python train.py --n_layer=16 --d_model=96 --moe_layers=[1, 2, 3, 4, 5, 6, 7, 8, 9, 10, 11, 12, 13, 14, 15] --router_score="softmax" --normalize_top_k=false --routed_scale=4.0 --head_dim=32 --qk_norm=false --tie_embeddings=false --seq_len=1024 --steps=6498
Below are experts of layer 12 (counted from 0) of a mixture-of-experts language model. Rows are named router (the router's row for the expert), gate (a neuron's input weights, with its number), up (a neuron's input weights, with its number) and show model dimensions 0-95. Each number is 200 + 30 x the weight over its row's rms, rounded and kept within 0 to 999.
After each expert's rows: a language model's description of what the expert responds to. This comes from a sample of Wikipedia text that the model never trained on.

# expert 4
router,211,148,183,249,197,182,205,207,203,220,160,181,158,148,167,160,191,233,201,227,177,235,201,217,185,170,172,209,228,250,191,192,193,172,207,144,181,165,175,170,240,204,188,187,190,178,159,155,165,209,252,213,166,206,193,217,227,174,165,214,253,166,234,196,261,226,202,217,221,159,194,207,165,203,178,206,173,126,179,241,185,258,244,171,186,181,200,181,163,186,158,131,192,240,220,187
gate24,201,160,157,178,201,192,202,219,198,191,177,154,223,203,185,219,198,221,181,201,234,227,156,180,174,166,234,171,199,181,187,155,228,174,182,210,218,212,185,169,188,132,201,173,231,195,183,184,201,245,183,225,145,206,219,204,168,129,290,186,153,155,183,185,207,126,202,202,193,181,216,150,183,233,225,160,164,245,235,159,208,222,229,181,226,239,185,212,258,210,240,195,176,171,174,172
up24,185,191,185,209,180,225,201,202,231,193,204,225,210,197,243,204,206,187,167,164,199,226,166,224,194,205,210,231,179,240,185,175,204,192,226,205,160,189,185,214,122,171,250,163,202,242,155,163,211,191,185,232,206,200,240,182,153,230,192,208,205,262,180,251,152,194,229,158,241,144,254,226,174,143,198,141,257,189,202,215,175,158,178,222,209,151,231,151,180,194,256,198,237,168,202,216
gate25,205,239,255,201,224,149,188,216,200,158,195,169,187,202,247,179,219,234,164,199,191,256,194,267,205,193,229,173,193,225,151,174,176,223,230,173,232,214,205,214,150,215,192,238,189,185,195,222,201,189,179,215,229,169,202,219,226,226,185,204,236,215,155,171,203,177,158,241,189,230,228,186,228,209,195,236,198,254,205,143,245,176,211,159,229,164,210,164,210,251,147,264,233,129,186,221
up25,180,237,206,221,189,176,184,204,209,143,202,233,187,219,190,159,219,244,205,193,214,195,177,256,201,190,227,160,245,215,176,171,168,181,159,190,245,160,210,207,212,201,171,193,224,156,212,222,241,219,204,228,196,193,154,185,197,251,215,230,220,185,174,195,240,177,176,267,229,169,209,218,162,207,236,168,143,242,260,174,223,215,219,164,233,206,204,233,164,230,183,224,265,132,149,234
gate26,253,172,185,212,215,219,189,220,232,191,244,223,209,211,193,193,196,198,162,161,158,177,203,208,199,194,227,243,222,149,183,205,198,212,227,181,168,182,217,211,235,153,228,228,250,205,193,194,186,209,201,190,233,185,204,212,161,236,217,165,190,224,203,214,136,231,217,203,213,217,160,263,261,268,203,140,196,235,192,201,176,160,226,228,146,170,185,202,107,210,151,180,169,145,198,224
up26,210,189,221,179,225,182,216,214,251,199,211,181,166,199,172,209,176,233,194,186,187,142,185,177,150,215,163,237,191,160,180,198,225,226,211,231,215,264,218,218,165,235,195,215,262,260,191,174,222,219,188,221,224,189,178,151,150,176,170,214,160,221,211,192,241,144,271,231,215,208,192,238,239,209,157,177,210,216,191,234,189,139,242,232,172,197,209,161,161,192,214,229,254,217,217,158
gate27,231,174,214,232,204,170,192,213,210,221,242,209,234,176,194,171,172,215,188,184,217,236,198,238,162,238,238,260,194,241,196,236,244,219,229,186,226,176,181,208,223,240,209,191,214,213,206,193,191,220,214,263,171,238,158,200,174,209,266,170,196,209,136,178,252,263,264,229,194,201,191,144,241,230,222,224,175,212,171,195,195,200,188,196,208,219,228,253,143,214,183,180,137,221,240,181
up27,211,224,216,147,221,201,214,192,210,249,185,239,239,207,198,150,189,188,218,196,216,199,143,215,210,184,240,189,222,210,135,204,229,206,221,191,183,164,195,232,234,265,275,249,226,218,195,217,170,187,215,205,206,176,159,239,175,176,163,233,206,201,182,173,187,244,218,206,192,190,212,226,230,242,274,223,199,183,224,237,196,170,195,178,230,201,150,297,178,203,210,225,197,157,237,224
gate28,190,179,237,150,228,174,211,242,141,204,198,187,231,220,160,123,203,168,197,189,211,250,240,187,220,239,181,220,230,249,196,243,223,163,264,218,214,168,164,151,174,199,203,164,205,225,187,233,193,203,190,182,193,224,221,178,190,199,209,195,258,204,180,236,192,206,176,198,251,233,219,210,151,218,203,142,214,206,231,229,181,231,211,236,153,210,280,151,202,179,185,237,198,230,219,207
up28,189,204,174,196,244,234,187,213,199,197,165,146,224,151,166,228,253,213,220,208,213,201,196,146,150,168,193,188,212,208,223,228,231,179,179,236,182,158,191,247,246,179,173,202,190,199,235,136,194,233,267,222,214,193,270,163,231,170,165,216,190,179,200,221,195,171,221,278,172,203,169,238,249,192,203,161,257,196,251,173,202,152,188,208,198,184,209,226,204,192,227,239,177,190,182,208
What it handles: Past-participle and verb-ending pieces and whole participles after was/is/been, often before to/by, e.g. compared, opposed, included, used.

# expert 45
router,192,147,175,219,179,139,188,205,222,247,180,171,164,202,176,171,186,151,158,255,195,186,194,236,221,159,195,228,237,229,179,184,202,186,192,189,186,174,213,187,201,240,189,214,212,213,210,151,192,218,258,285,200,196,162,208,133,162,171,212,249,191,196,213,259,212,217,220,235,163,174,226,183,184,159,170,191,196,197,262,159,219,227,202,168,147,186,181,198,204,175,147,170,230,217,186
gate2,178,203,172,235,207,218,196,178,209,202,185,192,194,199,215,186,167,233,191,158,137,210,233,234,173,212,209,201,134,207,144,190,198,226,176,116,202,236,212,207,241,220,236,213,208,257,249,194,158,158,163,219,194,216,195,191,142,183,170,183,168,206,217,172,237,218,222,194,164,193,216,222,124,240,245,226,165,180,197,184,150,173,247,199,179,196,193,254,186,217,176,203,229,144,203,166
up2,192,213,211,207,231,240,230,193,222,218,215,173,209,292,207,212,187,149,220,180,213,183,190,248,239,163,215,170,227,181,191,194,195,204,215,274,181,190,217,188,238,202,207,180,174,155,154,222,210,248,143,213,165,202,178,177,152,236,165,208,215,261,216,214,152,215,214,245,190,225,156,239,161,201,203,198,219,210,186,127,211,209,200,170,231,141,141,210,227,216,198,220,202,241,183,183
gate3,280,243,159,170,187,170,141,176,168,205,204,157,238,197,216,219,239,169,170,184,215,264,213,203,144,225,190,154,177,157,225,154,230,223,202,168,191,198,191,192,213,235,204,172,181,203,233,178,212,213,204,230,166,186,231,213,277,236,226,223,196,160,253,162,204,200,219,163,229,250,199,186,173,198,217,237,193,190,182,185,224,221,183,190,157,159,234,169,246,169,182,171,185,183,232,180
up3,171,218,225,171,258,205,212,238,235,176,239,221,239,185,162,202,197,198,266,197,215,166,141,158,277,186,221,165,252,194,177,205,200,146,237,181,159,255,200,198,213,170,150,178,224,178,184,195,159,226,212,205,180,211,158,183,214,220,220,181,171,198,229,196,229,197,143,176,160,174,229,194,194,179,194,224,135,218,198,199,213,172,164,144,202,247,203,209,177,156,213,213,163,215,164,192
gate4,199,197,134,185,176,168,124,239,194,238,205,159,144,178,179,204,225,210,156,206,129,253,180,209,217,132,238,241,158,238,153,202,201,231,194,165,177,199,222,184,205,211,210,210,239,174,270,167,241,221,211,232,188,215,192,238,240,196,231,159,230,187,197,237,182,208,173,228,211,193,229,212,194,234,194,195,172,201,229,176,196,232,178,221,182,213,241,179,192,212,180,173,221,193,169,257
up4,209,186,123,177,199,214,227,187,198,210,201,168,225,247,156,192,225,188,194,207,144,194,185,184,205,188,198,186,205,229,159,189,215,204,202,260,291,194,197,217,186,252,235,272,225,195,202,160,209,231,250,229,216,213,204,250,192,164,201,225,200,252,211,227,217,219,215,231,110,195,192,227,187,234,215,156,206,214,149,243,229,215,216,155,232,181,211,187,197,218,210,215,172,230,177,165
gate5,165,229,189,231,192,229,177,229,214,155,178,207,198,197,214,156,125,237,202,213,209,183,167,184,203,206,217,191,143,162,198,236,188,245,135,153,231,171,195,219,228,214,182,215,204,190,249,245,161,194,217,137,211,242,209,203,200,259,166,183,195,161,199,220,242,193,227,167,150,204,244,175,134,238,176,235,225,222,165,204,185,233,214,199,216,156,188,196,191,225,155,188,186,176,158,237
up5,266,140,215,262,220,233,182,145,229,243,235,171,224,223,186,239,209,213,221,197,196,213,235,175,233,183,224,225,170,191,179,241,171,168,155,229,211,227,231,208,211,139,208,174,174,225,182,177,172,213,247,181,235,167,236,206,220,222,195,141,180,223,173,194,171,156,166,193,182,210,194,236,201,189,197,210,255,239,213,174,224,139,173,221,222,225,194,140,193,177,223,217,241,176,207,156
gate6,221,198,191,199,213,258,191,202,241,187,182,159,240,201,143,179,178,239,193,183,219,267,222,174,166,259,195,212,213,218,195,210,222,160,208,203,195,208,257,182,212,224,155,217,201,217,222,177,151,141,191,246,216,257,231,178,140,175,231,222,199,248,220,152,248,221,210,167,195,246,200,170,176,209,211,199,189,164,245,168,218,194,166,232,166,197,222,201,131,204,230,231,189,233,225,175
up6,204,187,185,162,202,255,270,178,215,171,236,201,211,168,222,238,211,193,230,187,175,172,181,206,246,221,191,171,216,159,176,213,243,226,188,202,191,176,209,275,189,182,211,174,171,162,212,223,222,235,174,226,173,178,216,214,276,263,220,213,210,188,174,199,191,167,227,217,192,227,254,162,182,189,185,202,181,219,144,206,225,220,167,194,175,233,150,149,216,228,170,203,121,246,183,176
What it handles: Final pieces and whole common nouns in expository prose, usually before of or punctuation, such as -ment, -ity, -ation, plural -s, species, process.

# expert 15
router,198,168,186,201,135,193,191,215,192,244,197,196,167,212,176,185,145,209,186,275,202,186,192,260,259,175,153,253,222,216,182,161,169,193,184,216,190,188,172,158,191,226,174,160,225,176,148,166,189,206,208,224,195,196,246,273,216,185,141,162,244,174,204,218,202,238,201,235,204,180,187,193,199,226,129,175,155,173,204,209,199,231,204,183,178,160,199,189,190,233,192,209,258,212,244,195
gate0,211,169,187,182,241,203,184,218,209,211,165,204,231,205,127,227,210,173,232,219,175,240,238,195,268,200,226,186,202,211,194,198,228,173,213,202,140,201,148,224,249,152,169,160,181,187,219,202,282,252,162,164,195,194,188,177,192,214,200,176,187,169,183,186,265,250,201,215,207,190,191,218,171,184,211,208,240,155,220,184,242,171,222,221,253,195,232,222,150,232,184,158,144,179,205,180
up0,198,159,230,181,170,194,199,169,182,181,180,170,222,241,212,211,227,172,174,210,162,273,200,199,182,224,198,252,183,225,215,221,168,190,210,226,256,175,172,212,213,185,222,221,232,137,132,232,198,236,239,203,226,173,228,200,153,201,188,172,179,175,252,202,136,223,165,239,176,204,171,175,266,189,191,191,244,242,188,215,234,221,218,213,243,222,231,196,170,156,190,211,219,158,233,151
gate1,221,218,184,196,174,187,182,227,235,135,215,257,200,209,181,203,235,184,215,271,261,237,169,221,162,212,237,197,207,199,197,131,192,246,212,196,199,149,230,207,227,223,203,172,224,209,207,201,211,175,197,184,206,196,246,170,196,261,261,127,198,166,213,192,156,205,164,188,225,170,203,204,158,141,200,199,155,224,163,144,181,183,206,149,227,216,200,214,215,241,176,192,190,169,188,175
up1,205,193,215,197,173,217,174,214,179,210,183,155,224,195,275,215,169,181,218,190,158,181,215,231,221,207,228,204,201,225,219,182,195,227,253,216,240,142,179,198,209,227,153,163,222,167,145,200,160,231,195,195,198,213,167,182,163,225,230,208,239,247,247,188,166,191,249,160,161,226,210,192,152,250,223,192,237,201,223,219,158,125,205,201,198,221,236,213,133,168,231,195,245,200,208,147
gate2,207,171,214,244,195,159,221,207,201,241,213,185,208,147,187,130,239,127,197,199,145,186,271,195,241,182,192,232,180,170,168,235,213,208,265,174,201,213,218,241,180,224,185,197,235,197,176,208,172,251,169,222,175,157,232,187,196,189,196,207,176,197,192,138,247,237,184,162,182,171,222,176,191,158,177,141,220,182,197,233,203,226,240,189,213,181,214,201,187,202,182,244,145,172,168,189
up2,170,184,130,233,215,168,197,206,193,226,209,202,227,220,233,270,198,204,194,183,193,250,211,202,153,218,204,156,194,224,117,189,146,149,208,176,218,196,226,213,199,203,175,254,207,171,212,207,196,174,184,187,185,215,241,208,217,185,126,207,177,188,222,211,268,192,210,221,198,110,187,177,224,185,174,205,169,218,218,172,200,213,231,234,192,208,233,133,206,213,204,247,233,234,239,220
gate3,188,277,211,201,248,190,185,197,233,227,232,113,164,186,222,176,144,161,233,183,212,147,193,207,160,179,168,208,174,226,228,255,222,167,232,247,159,171,221,230,210,192,236,204,173,212,225,188,191,222,210,177,208,210,247,205,157,236,201,143,158,149,184,222,201,205,166,168,194,227,159,217,165,196,238,196,185,177,156,168,192,205,189,150,189,190,192,216,252,196,228,158,206,177,198,204
up3,205,198,155,152,216,219,147,156,159,179,189,174,247,172,244,177,232,234,251,220,205,213,261,233,220,216,196,185,163,202,205,171,246,219,234,212,211,205,203,129,200,211,167,199,217,150,144,184,196,174,203,202,177,136,188,238,206,165,235,206,253,157,259,191,188,204,190,166,166,231,190,262,158,212,241,201,233,227,216,180,204,188,207,192,197,160,169,228,176,165,170,185,207,213,173,209
gate4,163,176,172,224,195,219,224,180,159,252,190,236,178,214,211,223,179,178,178,213,181,197,212,220,218,180,151,183,196,180,187,179,213,215,261,180,230,184,230,206,199,209,181,140,212,108,182,216,172,179,145,191,212,183,177,245,166,234,219,240,226,216,196,188,250,208,177,184,168,277,142,218,170,138,215,227,190,223,188,240,190,183,147,203,200,152,157,185,203,193,196,167,218,192,137,204
up4,157,210,223,228,196,170,234,232,180,252,240,182,194,182,247,236,198,181,202,214,208,227,192,139,221,192,209,132,239,186,186,219,171,231,220,243,229,188,129,187,178,184,229,161,191,227,228,184,207,239,139,230,247,169,191,212,215,224,218,188,161,258,132,241,194,219,212,189,198,191,181,196,189,184,180,184,234,201,159,190,115,228,208,203,135,182,183,177,195,230,191,219,233,209,213,192
What it handles: Pipe and semicolon separators plus signed numbers inside numeric tables and stat lists, like | between figures, ; in chart runs, ″, ±.

# expert 13
router,217,181,196,222,190,149,204,207,210,272,143,201,180,196,170,159,201,181,159,273,183,199,137,231,198,147,164,207,208,190,191,198,205,209,194,225,198,211,160,171,194,238,195,209,192,162,175,159,149,229,221,240,158,157,268,217,218,202,120,167,272,173,227,210,205,190,202,216,210,176,217,211,216,217,147,157,163,173,174,216,192,207,230,191,194,193,175,179,186,165,203,205,246,229,218,207
gate0,163,181,164,169,228,221,197,165,220,216,202,199,240,221,150,180,228,205,179,194,196,213,206,162,180,206,220,193,201,224,240,255,232,173,165,178,242,157,185,210,228,172,307,196,221,155,234,131,172,198,233,192,212,177,236,205,242,178,160,212,194,223,189,148,173,196,246,210,201,203,161,188,184,176,155,170,221,178,193,157,133,208,160,213,134,185,177,199,178,188,220,202,220,229,217,204
up0,176,227,171,188,196,124,214,187,224,185,183,240,193,174,200,236,194,225,164,204,138,238,201,221,184,158,178,248,208,158,227,186,176,260,201,186,167,186,218,169,225,149,190,215,216,195,263,242,226,232,205,214,233,204,164,182,223,218,250,247,217,168,211,176,223,206,220,169,143,234,245,172,248,207,192,171,205,213,163,177,202,190,230,211,210,215,201,212,172,187,149,134,199,222,146,240
gate1,222,195,209,210,233,204,185,185,208,202,262,163,204,147,148,179,206,189,197,225,189,183,197,183,123,194,256,231,208,263,204,218,181,161,241,187,135,169,240,233,208,148,223,177,221,219,213,234,226,161,219,203,178,237,125,227,213,157,202,161,211,214,204,208,205,207,162,165,254,154,233,156,159,192,197,217,189,235,173,195,228,211,210,220,194,217,233,188,220,210,227,180,130,206,205,190
up1,184,234,198,207,208,216,167,232,173,227,213,182,255,248,208,173,218,221,192,212,270,161,174,229,165,187,175,177,212,143,184,176,207,182,153,227,229,188,200,233,221,232,187,201,182,172,236,156,204,198,161,237,196,211,231,170,209,201,178,178,141,206,263,237,183,240,165,152,204,224,184,234,207,157,127,186,209,235,179,139,203,180,189,246,209,149,170,197,178,171,223,214,195,190,188,139
gate2,222,266,146,185,210,173,239,194,121,167,186,226,211,169,222,209,191,246,197,175,196,214,213,201,227,136,179,221,235,182,229,155,204,264,196,222,178,180,157,235,207,189,201,199,206,189,142,211,173,222,198,165,249,207,237,250,203,204,216,196,230,205,180,160,191,217,147,212,181,251,213,211,259,197,139,205,195,134,157,195,190,207,208,211,184,190,208,195,192,187,181,267,192,223,183,243
up2,199,213,181,224,172,183,165,174,200,200,198,200,185,224,207,247,222,198,196,161,198,145,195,150,148,224,164,247,182,242,203,190,182,203,205,208,208,185,252,191,234,215,197,223,231,120,228,212,209,155,215,173,166,183,235,201,161,202,222,253,185,204,179,228,177,228,231,252,194,236,222,190,169,235,285,243,237,150,187,183,165,188,182,153,232,206,212,204,170,177,178,189,139,202,143,209
gate3,176,230,152,212,193,194,140,200,168,221,191,160,244,201,240,159,213,179,190,165,164,180,156,173,206,197,221,215,211,195,200,244,209,202,210,160,196,233,258,163,233,170,161,199,164,186,191,171,151,148,224,153,206,215,199,173,199,210,190,162,162,223,238,197,256,240,207,174,282,175,184,175,143,206,240,165,154,216,216,166,165,198,223,181,192,221,230,174,195,255,193,177,192,154,208,185
up3,232,187,150,191,206,149,235,168,188,175,224,211,146,230,220,186,208,196,205,176,214,216,277,196,179,182,189,153,184,235,173,200,208,196,178,178,152,137,150,214,207,207,195,256,234,177,170,231,205,197,204,221,185,173,208,212,209,159,199,177,215,170,217,205,149,257,182,187,227,229,215,184,157,213,267,237,159,207,202,173,234,206,207,238,175,224,177,258,248,221,176,236,205,199,197,278
gate4,201,212,179,274,229,164,199,214,217,243,181,186,159,229,171,215,195,201,219,193,235,184,212,147,192,178,214,196,185,246,172,176,203,219,180,170,244,180,192,202,269,162,176,186,173,150,195,217,215,218,288,153,213,128,243,195,160,203,213,223,165,185,214,215,167,237,203,235,238,258,219,177,224,197,180,179,177,207,214,153,252,191,249,225,180,213,178,214,152,196,200,221,202,201,195,250
up4,281,202,183,194,199,198,146,144,189,204,181,228,185,213,207,218,133,221,175,200,195,184,192,193,192,204,240,259,192,177,189,162,186,207,230,199,179,194,199,163,212,211,175,224,178,223,193,195,219,165,239,182,223,206,196,174,188,227,260,231,162,143,233,160,240,211,156,230,188,164,230,188,179,164,179,158,176,237,177,199,177,167,200,147,145,202,212,213,235,163,228,277,146,202,233,185
What it handles: Units and result words inside table cells after numbers, such as km, ft, in, %, votes, medalist, Bronze, Peak position, and closing parentheses.

# expert 2
router,234,169,156,241,168,132,188,194,244,200,152,171,187,172,187,169,128,173,214,182,205,190,204,214,247,181,198,218,189,223,171,168,216,207,209,172,207,144,174,183,226,252,173,179,204,116,209,207,174,205,249,230,199,144,182,177,180,150,182,160,198,189,209,240,274,216,180,199,206,166,156,200,190,226,190,175,152,191,207,254,199,206,212,162,195,193,176,203,190,180,213,161,203,241,203,157
gate1,165,213,160,189,223,206,213,250,207,213,258,190,253,183,200,210,159,188,198,167,215,158,192,213,161,237,163,137,141,198,200,205,212,155,198,147,160,229,179,158,198,195,173,186,217,161,201,160,224,165,158,193,214,240,191,194,169,177,235,212,212,218,198,188,210,186,195,237,192,209,220,207,163,200,246,213,201,231,231,264,215,150,221,194,244,241,206,225,184,228,161,243,169,209,281,238
up1,155,175,227,226,199,236,198,199,205,175,156,227,231,216,200,207,199,218,194,202,190,177,166,221,208,246,210,201,252,186,253,168,187,263,178,186,189,205,204,251,262,231,205,258,161,173,177,161,182,212,147,191,213,203,194,204,212,208,183,244,203,120,203,188,249,236,191,168,197,178,198,218,142,175,197,229,180,248,193,134,207,228,223,212,236,202,200,210,257,205,141,147,162,204,221,216
gate2,145,233,180,185,183,180,205,208,167,211,193,208,192,166,217,214,247,238,159,188,173,197,242,194,224,247,207,178,200,208,187,194,206,138,192,177,159,207,240,211,167,233,173,234,217,226,164,239,154,257,179,226,218,169,191,210,172,184,228,193,250,166,184,196,207,221,238,187,217,197,172,223,173,196,227,226,211,198,205,252,245,225,200,162,192,214,154,247,136,206,222,116,128,238,171,201
up2,229,227,226,275,202,156,168,226,223,189,220,163,222,194,148,162,177,212,165,231,216,198,156,179,240,189,235,202,208,193,258,185,185,163,203,187,177,235,259,264,212,207,166,187,164,197,249,168,237,163,214,203,208,225,187,210,228,205,220,200,170,217,178,181,238,172,186,235,183,210,219,226,211,232,208,264,174,262,236,154,163,223,235,204,170,199,238,240,211,219,183,203,135,192,184,180
gate3,231,177,193,242,212,192,168,212,196,184,196,211,239,212,183,171,171,180,207,202,145,195,165,223,205,168,157,260,215,201,181,225,198,226,233,239,197,248,190,161,168,154,229,188,194,216,217,180,133,210,237,178,197,210,227,193,191,232,214,193,223,167,203,168,188,192,158,202,221,186,178,179,176,206,223,275,224,206,142,248,209,156,264,206,256,230,214,203,150,124,169,238,183,195,241,239
up3,197,189,164,266,241,227,246,203,178,194,209,214,200,201,268,184,152,136,148,222,189,185,181,188,190,193,187,250,192,198,239,163,202,253,200,230,215,202,196,160,174,219,221,186,177,215,165,239,262,234,182,243,164,216,146,163,208,189,241,257,253,228,218,224,221,213,170,235,220,199,171,169,233,207,200,131,217,162,196,196,191,213,239,169,177,196,208,180,224,176,184,217,155,208,215,182
gate4,220,224,181,208,286,188,272,220,206,161,199,141,199,190,185,199,214,158,232,181,152,168,215,196,194,198,207,181,210,192,217,197,219,183,205,179,208,209,211,227,285,189,193,208,176,157,212,187,193,168,220,177,204,183,171,222,218,185,199,134,234,261,167,206,204,187,186,185,113,204,244,185,184,169,180,132,155,170,208,228,201,165,169,141,215,202,218,192,203,219,200,170,188,162,204,249
up4,250,198,155,205,224,216,241,227,221,190,183,211,254,205,187,191,227,185,95,163,233,174,208,194,209,173,145,185,219,218,241,222,200,195,183,248,259,233,182,198,246,194,208,218,171,177,153,155,213,204,192,211,223,210,178,184,178,220,218,152,159,187,211,173,200,171,224,266,194,151,231,246,227,230,153,183,176,210,246,170,173,164,197,176,226,221,198,205,190,199,218,160,188,209,213,260
gate5,212,213,209,197,226,169,223,194,142,147,180,197,209,204,237,185,254,194,168,139,230,182,258,267,202,155,186,174,147,231,183,226,187,206,189,176,198,192,214,165,197,186,134,158,223,261,195,209,263,151,206,242,173,191,216,181,171,199,167,195,191,227,196,191,203,211,218,235,188,220,223,206,233,225,233,243,230,232,230,203,159,208,240,208,239,156,215,243,217,185,233,224,238,232,235,178
up5,184,226,198,244,197,148,182,201,194,195,213,207,202,188,172,182,246,183,212,220,239,268,140,154,238,204,161,194,175,172,195,166,125,211,215,239,239,179,190,249,187,185,195,221,184,202,245,165,232,162,206,260,230,185,238,194,238,166,234,208,217,192,152,159,183,159,210,173,272,197,222,233,194,196,229,198,191,199,203,205,165,252,192,188,222,223,186,202,193,178,266,188,184,176,141,205
What it handles: Nouns for creative works and awards (song, album, film, Best), plus mid-word pieces like -ing, -th, -ap inside words.

# expert 8
router,230,163,188,239,171,221,176,211,207,246,171,198,158,164,187,170,182,218,208,232,214,214,192,246,271,159,183,243,200,221,174,193,198,165,168,207,186,179,215,177,204,229,179,198,196,211,157,152,170,212,227,214,218,186,268,226,206,170,187,134,258,192,218,199,249,213,237,214,171,162,166,201,205,229,165,180,186,198,238,210,173,211,218,174,201,195,220,198,165,258,150,233,262,176,214,127
gate3,198,237,220,258,194,148,218,217,178,188,178,181,176,239,264,208,183,214,184,206,206,211,190,203,165,186,184,225,187,183,134,198,241,209,239,187,216,199,172,194,228,183,138,214,170,295,201,202,189,194,183,188,247,169,188,236,215,242,240,242,197,210,219,230,246,214,184,241,188,220,204,184,207,148,161,151,156,215,202,162,200,212,224,175,223,160,270,196,176,198,209,151,223,223,234,162
up3,228,233,206,248,222,137,192,237,221,233,160,233,156,260,208,180,215,244,182,245,166,167,208,188,246,254,195,178,203,170,173,187,242,232,237,243,170,187,181,204,173,189,192,178,198,193,165,210,228,218,200,193,256,212,183,234,160,188,186,230,277,189,228,212,179,261,213,232,198,184,212,174,181,176,192,242,223,186,202,166,216,210,225,230,159,241,227,127,197,178,206,177,173,183,234,215
gate4,196,167,261,199,272,222,197,198,172,231,179,198,155,217,210,153,174,181,184,220,253,140,163,163,166,162,161,172,209,242,161,197,195,218,220,163,182,198,187,226,210,156,167,155,221,215,218,171,245,220,194,164,191,177,120,197,157,186,208,244,176,181,156,180,199,210,203,225,233,217,205,193,207,195,187,212,224,235,154,187,232,204,198,181,191,184,219,233,160,146,162,196,173,260,237,184
up4,237,183,232,139,182,187,217,268,188,183,200,191,165,226,191,199,212,249,156,156,220,223,226,212,189,214,162,207,211,189,216,202,185,174,187,205,214,167,200,240,174,206,182,199,177,137,194,199,228,252,248,162,175,160,250,197,218,180,207,191,168,218,227,181,258,251,187,186,161,196,206,226,190,260,248,192,189,111,166,226,185,235,194,234,244,162,213,201,193,186,145,204,174,163,218,177
gate5,191,208,216,214,171,213,200,254,198,192,249,239,213,143,224,220,232,223,199,198,196,173,211,211,194,148,195,272,196,137,198,175,211,187,159,223,170,196,225,177,208,205,180,190,209,218,150,182,194,221,217,164,127,155,178,236,161,246,185,254,200,162,235,238,198,188,227,187,197,145,168,222,144,178,198,171,147,189,268,196,219,208,230,226,269,174,214,195,204,205,222,171,213,179,221,182
up5,219,212,211,181,159,175,210,229,186,161,166,220,124,182,234,172,206,208,199,207,205,232,196,197,230,182,240,179,195,162,248,150,228,175,188,240,182,150,232,209,185,181,211,194,169,183,218,183,122,231,234,187,171,193,200,161,247,220,186,227,181,158,200,267,214,199,200,213,216,186,229,226,163,208,212,181,254,243,233,220,179,173,177,195,217,249,210,169,214,197,211,125,214,210,121,170
gate6,231,211,127,212,246,249,169,233,207,227,159,226,244,210,158,181,177,239,208,237,224,175,161,212,233,170,205,186,202,213,200,171,168,277,236,234,217,161,142,190,168,198,253,211,176,223,251,170,204,190,244,161,220,234,180,243,122,157,217,209,212,195,191,238,213,174,198,200,187,181,226,179,213,202,190,185,160,201,259,214,191,191,210,172,191,158,212,188,214,222,195,235,210,216,188,156
up6,149,254,233,210,206,189,209,226,215,229,220,160,179,164,173,239,132,221,199,230,198,252,178,226,213,243,187,172,207,211,181,169,204,177,246,253,150,218,164,222,197,183,219,176,175,241,278,225,213,231,151,201,168,226,214,248,239,178,173,231,207,173,209,175,248,234,251,221,226,200,206,197,241,235,178,151,238,197,176,231,201,156,198,176,183,148,189,213,195,199,209,218,238,186,219,201
gate7,200,180,204,252,221,184,239,200,228,176,195,189,158,194,183,233,175,140,215,211,165,199,187,202,165,226,212,103,193,194,196,221,214,181,190,170,233,230,148,228,200,174,116,179,219,180,186,165,167,218,220,215,223,162,167,224,220,182,158,212,210,178,214,180,153,187,223,257,195,163,223,197,195,186,189,243,211,207,147,246,198,207,225,227,159,185,206,245,113,209,196,222,160,192,173,216
up7,165,199,264,207,178,181,149,204,181,183,172,186,143,189,274,198,211,196,206,149,198,208,180,165,140,239,171,222,131,167,227,197,220,206,206,168,196,204,189,206,182,190,211,158,162,180,215,191,171,165,254,239,192,187,223,152,225,180,179,235,247,174,202,255,210,162,191,197,252,183,219,187,194,146,193,142,240,199,215,211,167,184,228,199,180,208,171,171,245,202,206,153,198,177,161,231
What it handles: Closing = of article titles, table cell pipes and separator rows, section ===, and closing parentheses or colons in lists.